From a checkpoint of a small mixture-of-experts model trained on Wikipedia.
Size: width 160, 22.2M parameters.
Experts: 128 experts in each of 14 layers, 32 squared ReLU neurons an expert, 8 picks a token, a softmax router.
Training: 302M tokens, 4601 steps.
Below are experts of layer 4 (counted from 0) of a mixture-of-experts language model. Rows are named router (the router's row for the expert), up (a neuron's input weights, with its number) and show model dimensions 0-159. Each number is 50 + 10 x the weight over its row's rms, rounded and kept within 0 to 99.
After each expert's rows: "comes after" lists some tokens at least twice as common just before its tokens as in all text. This comes from a sample of Wikipedia text that the model never trained on. Tokens count by the router's weight.

# expert 82
router:54 69 47 40 66 40 39 51 56 49 50 28 59 69 37 57 63 48 55 51 55 42 45 52 36 43 38 51 44 44 50 55 53 46 63 57 50 53 45 55 48 36 44 78 58 33 68 39 48 51 67 52 47 53 49 56 57 43 45 43 40 39 64 55 69 51 35 40 34 40 51 52 46 53 38 47 60 58 51 43 65 62 42 53 60 35 40 32 45 58 61 52 43 51 38 44 61 40 42 50 56 38 61 57 61 60 35 48 62 54 46 43 48 50 50 54 54 37 59 41 40 44 53 60 55 45 56 48 56 34 56 42 57 48 53 53 63 37 39 58 55 52 34 22 41 63 38 76 30 57 63 54 70 52 32 62 57 46 40 61
up8:74 47 29 39 49 51 61 63 41 41 33 58 35 50 47 44 54 37 42 48 57 38 38 45 51 55 45 52 65 55 56 45 60 36 64 37 39 44 39 32 38 47 50 70 49 46 40 50 41 48 55 59 39 47 47 57 69 42 64 47 59 22 59 47 67 38 55 53 50 51 64 54 51 48 50 55 52 42 57 57 48 71 58 62 51 52 63 46 47 63 39 64 59 56 46 46 63 51 43 50 47 45 61 50 60 49 46 49 71 44 31 60 66 71 65 39 40 30 37 59 53 50 42 59 50 56 43 46 52 64 56 61 33 37 44 58 68 54 38 31 46 41 52 35 56 64 47 45 39 60 39 59 49 55 48 54 59 41 42 44
comes after: "| ", ".", "–", "201", "200", "202"

# expert 17
router:68 64 58 30 48 59 40 52 45 51 46 46 51 63 59 58 45 66 37 50 49 55 49 59 35 45 58 35 60 46 41 41 45 63 42 50 65 38 55 45 51 51 55 59 57 61 45 52 41 43 57 44 38 60 34 54 46 48 47 41 55 45 62 37 55 51 34 48 45 39 45 41 51 58 63 30 49 56 57 42 44 42 66 31 32 41 45 50 56 50 52 50 47 62 35 56 51 45 48 52 42 61 28 46 53 44 49 38 40 42 49 32 44 56 54 44 48 70 58 69 60 47 58 48 53 61 38 57 46 58 70 63 33 37 54 39 16 28 65 57 38 39 58 41 33 67 44 57 64 53 39 61 54 53 61 70 47 55 43 43
up1:35 40 49 55 47 40 51 36 47 61 30 58 62 59 55 55 34 45 44 52 41 36 60 41 38 44 55 42 49 40 47 48 50 38 63 51 53 60 43 66 52 42 50 57 43 29 59 56 65 51 65 58 30 44 50 49 43 40 56 48 39 50 52 62 63 34 64 40 36 24 46 60 56 56 67 38 63 53 53 67 41 38 68 49 57 48 56 56 56 72 36 50 58 47 55 50 60 61 48 53 56 50 46 54 46 56 47 41 50 62 48 50 63 44 68 52 46 61 47 43 50 72 49 44 61 54 46 38 46 49 42 44 61 46 53 73 30 37 39 59 47 67 55 50 48 59 58 69 41 73 35 38 50 51 36 32 49 47 44 39
comes after: "of ", ", ", "in ", "to ", "for ", "on "

# expert 84
router:52 49 57 51 57 43 64 50 50 65 51 50 65 45 54 72 51 36 49 46 31 46 29 56 75 56 47 62 46 77 48 54 77 45 53 49 45 50 59 31 64 56 55 54 39 49 44 40 47 40 50 52 75 50 34 55 46 51 39 41 61 41 51 42 54 51 62 49 60 44 30 51 56 43 47 57 58 42 51 31 70 51 57 46 68 38 43 49 66 50 54 53 49 45 48 42 54 39 63 52 63 45 40 46 54 54 43 58 49 57 51 70 46 50 33 43 49 66 37 57 39 49 65 59 60 57 56 59 69 58 53 49 46 49 53 53 60 59 70 39 57 57 42 62 54 45 46 37 47 60 28 43 43 54 37 57 63 69 58 42
up0:45 52 53 55 52 49 56 41 55 55 36 40 51 59 44 46 68 45 53 50 38 56 42 48 45 54 51 28 72 41 76 39 42 38 38 50 41 44 51 62 63 58 50 49 61 42 25 69 52 69 59 50 48 35 50 59 40 49 68 50 64 40 69 46 51 42 33 53 50 50 54 45 66 42 49 50 47 58 42 55 54 47 65 59 53 44 51 40 48 39 64 70 57 53 40 49 54 48 56 46 38 37 61 70 33 53 34 53 25 51 49 60 56 49 58 63 59 40 40 30 59 53 53 30 37 49 45 55 54 32 59 47 57 42 50 40 53 55 47 65 31 59 47 44 63 49 55 73 59 46 51 52 53 62 50 40 50 49 31 43
comes after: "\n", "'", "1", "A", "J", "R"

# expert 33
router:48 37 60 49 54 30 42 45 44 52 70 58 42 46 54 56 60 60 54 52 45 52 54 58 58 53 64 38 39 51 46 56 45 52 53 54 36 39 58 60 49 55 49 44 38 57 44 47 41 36 68 63 54 52 48 59 62 32 44 50 41 58 32 42 45 51 56 49 45 56 38 47 74 52 35 42 60 49 52 42 62 45 44 30 49 48 48 52 60 51 49 61 55 53 37 48 48 61 46 38 67 39 39 48 66 54 62 26 46 69 59 53 24 68 54 46 75 28 53 49 52 66 49 53 46 67 54 48 65 59 64 44 57 60 38 72 63 46 41 60 58 59 59 48 34 41 45 45 58 54 49 49 36 53 44 40 45 74 44 62
up0:66 38 63 59 66 43 53 41 43 43 55 38 40 61 56 49 41 50 39 47 37 59 57 58 45 40 35 56 46 42 57 33 49 44 45 57 55 50 42 55 26 44 47 62 45 48 43 72 58 54 48 62 37 49 47 34 61 42 56 61 43 49 50 51 35 48 60 30 57 28 39 56 57 55 51 37 53 28 44 43 64 47 41 39 41 37 49 64 65 43 63 55 41 44 63 59 51 56 52 60 53 47 52 27 38 50 46 54 66 60 66 52 60 58 59 27 67 40 33 42 58 59 48 43 57 60 61 39 52 55 69 48 63 60 46 53 49 43 38 57 55 62 48 58 50 51 59 63 54 53 38 71 38 43 48 33 50 71 54 49
comes after: "\n", " ", "0", ") ", "1", "1 "

# expert 118
router:49 39 67 45 49 57 54 52 66 66 57 46 54 42 53 55 32 49 48 69 47 56 46 52 50 38 45 58 59 48 55 64 49 52 44 40 48 51 64 67 50 67 60 48 43 51 37 59 66 48 45 58 51 17 60 64 75 57 42 52 44 51 43 39 20 49 65 58 51 40 38 49 52 60 57 45 54 54 56 52 45 36 55 51 42 33 46 44 57 56 63 73 55 56 56 39 42 62 56 55 51 56 58 72 48 36 32 63 53 45 54 49 47 57 64 45 54 47 52 31 54 29 38 59 45 56 32 58 47 57 49 56 55 70 52 44 69 67 63 52 44 52 49 43 45 65 30 59 43 59 60 59 51 46 51 43 37 50 58 54
up0:58 51 46 58 45 36 48 69 37 60 55 48 40 39 64 69 43 50 51 51 28 43 42 62 42 32 43 59 54 55 65 38 45 64 54 37 54 53 42 54 64 50 39 48 53 48 48 49 47 60 57 58 46 55 44 44 65 68 54 38 41 29 46 40 62 48 63 45 39 45 34 36 47 58 41 56 54 46 43 40 66 58 65 40 39 42 35 71 43 62 55 49 62 44 42 40 49 56 45 40 66 66 53 62 45 58 52 46 55 47 59 48 50 49 52 50 60 35 57 34 48 58 59 42 65 50 56 78 70 67 60 39 35 44 51 63 50 59 24 52 63 54 55 35 57 48 53 49 41 40 41 67 36 43 56 40 46 42 40 49
comes after: "'", "of ", "in ", ". ", "for ", "on "

# expert 54
router:66 54 59 43 54 42 54 50 26 49 51 65 49 52 52 51 49 45 48 62 46 53 68 42 41 51 61 50 43 46 35 62 30 50 49 60 48 63 31 66 46 66 53 46 48 63 50 53 62 59 46 49 49 69 44 52 33 50 49 46 47 42 41 34 53 56 49 41 61 40 47 60 48 41 56 46 54 34 56 57 44 69 55 45 54 46 47 70 48 46 58 69 43 39 37 42 39 58 45 61 50 34 29 49 51 58 52 52 38 61 62 55 39 46 35 72 51 31 49 49 44 38 69 47 61 58 35 54 75 61 55 37 68 46 58 53 46 34 57 38 34 36 31 49 37 47 44 68 43 43 38 57 50 39 61 50 58 58 43 53
up5:66 54 51 51 49 46 54 64 48 54 33 52 61 58 44 58 54 46 61 47 60 60 51 39 44 63 51 60 52 37 50 49 38 50 53 45 31 36 60 39 38 43 59 51 45 41 36 37 61 50 48 46 45 44 48 46 48 52 56 50 32 46 58 27 31 54 50 58 58 45 50 43 56 60 46 36 56 42 43 43 63 44 50 50 68 44 57 73 56 65 74 38 53 54 53 29 62 48 43 45 52 49 56 48 57 69 50 45 42 44 52 50 48 47 56 56 59 34 60 33 42 40 58 36 78 60 62 66 40 23 49 45 45 38 58 63 50 50 61 47 47 51 66 46 53 59 52 48 46 54 59 57 45 30 85 44 37 51 34 50
comes after: "\n", " ", "0 ", ") ", "1 ", "2 "

# expert 56
router:48 49 58 25 66 44 49 66 56 45 42 50 49 59 60 46 58 47 37 69 48 38 52 41 60 46 67 40 63 37 38 60 47 45 37 47 54 64 44 72 50 43 50 62 44 53 46 48 42 61 49 52 63 56 49 61 43 56 48 64 47 54 45 49 47 45 60 28 64 40 38 62 74 36 62 39 63 59 52 60 55 71 65 44 58 51 51 59 66 58 56 51 50 32 52 60 47 56 41 63 56 38 47 61 48 65 64 56 38 66 59 44 36 59 56 62 46 43 42 54 43 44 59 60 51 69 35 56 63 60 62 42 59 52 72 48 48 36 57 40 41 43 43 44 53 61 61 42 56 43 65 43 60 35 67 53 58 46 35 50
up0:58 63 42 48 52 51 47 62 49 70 53 48 50 40 50 67 53 58 46 48 51 37 49 41 54 55 50 31 36 58 70 48 51 40 37 40 48 64 47 59 40 36 44 39 62 44 46 57 38 49 41 44 51 50 40 62 44 30 50 56 58 46 54 39 51 34 46 47 48 38 58 62 73 48 57 58 58 49 59 54 49 45 62 60 55 63 50 56 51 54 59 41 47 43 47 67 60 67 22 52 52 48 31 56 41 33 59 52 57 53 51 64 55 35 40 37 51 47 56 54 49 54 46 55 26 55 28 63 64 58 56 45 54 26 66 37 54 55 39 70 27 56 54 41 60 48 46 56 41 49 38 58 65 56 34 48 40 54 64 67
comes after: " ", "\n", "0 ", ") ", "1 ", "2 "

# expert 122
router:49 52 46 58 43 65 50 24 43 56 40 46 54 34 62 63 41 55 47 44 52 58 44 59 43 49 70 52 33 56 45 47 54 47 44 64 48 58 48 54 52 50 44 52 52 61 43 57 78 73 49 31 42 70 66 40 41 45 50 47 60 38 62 52 52 53 42 49 43 47 46 40 50 43 43 48 32 78 50 47 41 54 41 40 40 53 50 38 61 42 55 50 60 57 38 45 43 58 37 40 39 47 39 56 48 38 33 39 63 44 79 41 40 53 59 61 52 66 56 40 48 42 68 43 53 64 52 51 39 42 33 41 34 65 58 42 57 51 48 57 55 49 55 41 46 40 49 59 47 42 69 67 32 43 30 44 43 51 49 53
up5:39 44 31 46 51 55 45 52 61 53 48 64 51 56 62 31 52 61 33 50 43 56 52 41 70 60 44 64 58 35 48 62 51 60 40 63 38 48 53 44 60 35 58 58 54 54 52 46 64 45 45 48 44 53 48 61 39 55 47 60 35 44 55 50 46 43 54 49 53 43 65 55 40 70 30 34 38 48 58 57 60 33 55 51 53 52 60 47 34 59 52 50 48 46 41 56 46 59 50 63 39 51 53 47 60 50 51 35 55 43 49 30 60 55 45 62 27 56 45 65 49 42 42 43 55 48 33 19 65 47 46 60 42 57 57 47 51 27 69 67 48 60 59 55 52 68 36 67 54 56 40 65 66 35 44 54 37 52 28 56
comes after: ". ", ", ", "\n\n", "ed ", "ation ", "es "

# expert 95
router:42 67 51 46 67 51 25 51 47 71 41 32 36 55 42 43 47 59 47 47 66 60 52 45 44 63 58 58 46 36 30 44 42 45 54 59 63 51 51 56 45 43 43 74 58 47 51 34 47 39 60 50 64 68 50 62 37 40 67 46 39 42 51 55 48 47 50 57 41 43 51 62 39 39 46 53 39 55 60 40 64 45 38 51 59 43 42 39 58 42 51 61 46 45 36 35 57 74 38 50 50 34 55 52 55 42 47 28 56 63 54 55 40 33 35 46 50 47 56 69 31 54 33 75 54 34 51 43 57 31 47 42 52 53 52 49 58 45 47 46 49 53 50 50 52 51 45 61 57 50 67 39 58 44 58 70 52 39 47 61
up4:33 63 40 47 54 45 45 66 70 51 33 45 45 64 48 33 50 54 49 54 50 34 62 35 49 43 34 56 43 76 36 51 45 55 50 36 46 56 53 43 59 61 67 69 55 55 34 56 59 41 54 55 48 71 55 59 43 58 62 66 52 57 66 57 62 56 45 70 40 45 50 32 31 44 34 39 44 53 55 30 60 56 47 31 55 41 44 39 53 63 66 63 60 44 39 59 49 57 41 39 68 50 54 48 54 45 31 55 36 50 36 49 58 42 58 48 55 51 27 45 62 52 50 51 58 33 45 52 55 55 37 62 56 40 44 53 54 44 47 59 47 47 36 61 45 51 49 67 33 43 50 57 42 47 48 52 61 62 44 47
comes after: "| ", ".", "–", "201", "200", "199"

# expert 119
router:55 58 41 43 44 34 32 56 36 49 40 44 50 63 60 48 54 29 34 54 52 42 53 67 44 48 60 45 43 57 42 54 56 56 51 42 42 64 45 57 57 51 54 48 52 29 53 32 41 52 67 38 48 51 49 61 62 49 47 40 49 39 59 49 57 43 43 46 46 48 47 66 48 42 33 42 41 54 48 44 45 47 45 64 38 50 46 51 46 58 65 44 39 45 51 51 62 46 70 49 59 59 41 47 33 59 45 55 66 47 56 49 51 43 52 41 62 49 55 53 50 66 68 57 64 49 72 78 73 48 66 46 31 29 54 54 63 49 46 58 35 40 32 34 40 24 44 54 35 51 52 50 62 52 37 58 62 44 54 33
up0:30 62 55 54 43 37 44 48 43 53 54 64 43 60 59 56 48 49 54 57 45 49 51 50 40 49 42 30 42 36 48 47 50 43 57 47 37 65 50 38 51 34 58 51 66 64 58 55 50 74 35 49 71 49 64 50 44 55 37 68 44 52 75 50 46 44 44 59 45 77 51 53 43 50 38 60 46 48 64 46 40 47 49 53 40 56 50 52 51 63 53 50 34 36 56 40 29 54 64 43 25 46 63 56 49 71 50 57 40 45 67 53 53 49 52 43 59 45 40 64 44 42 38 43 46 46 71 45 41 58 37 40 35 64 51 52 25 48 59 48 57 50 67 52 37 60 42 64 41 39 46 44 59 58 49 48 45 65 64 50
comes after: "| ", "–", ".", "-", "201", "200"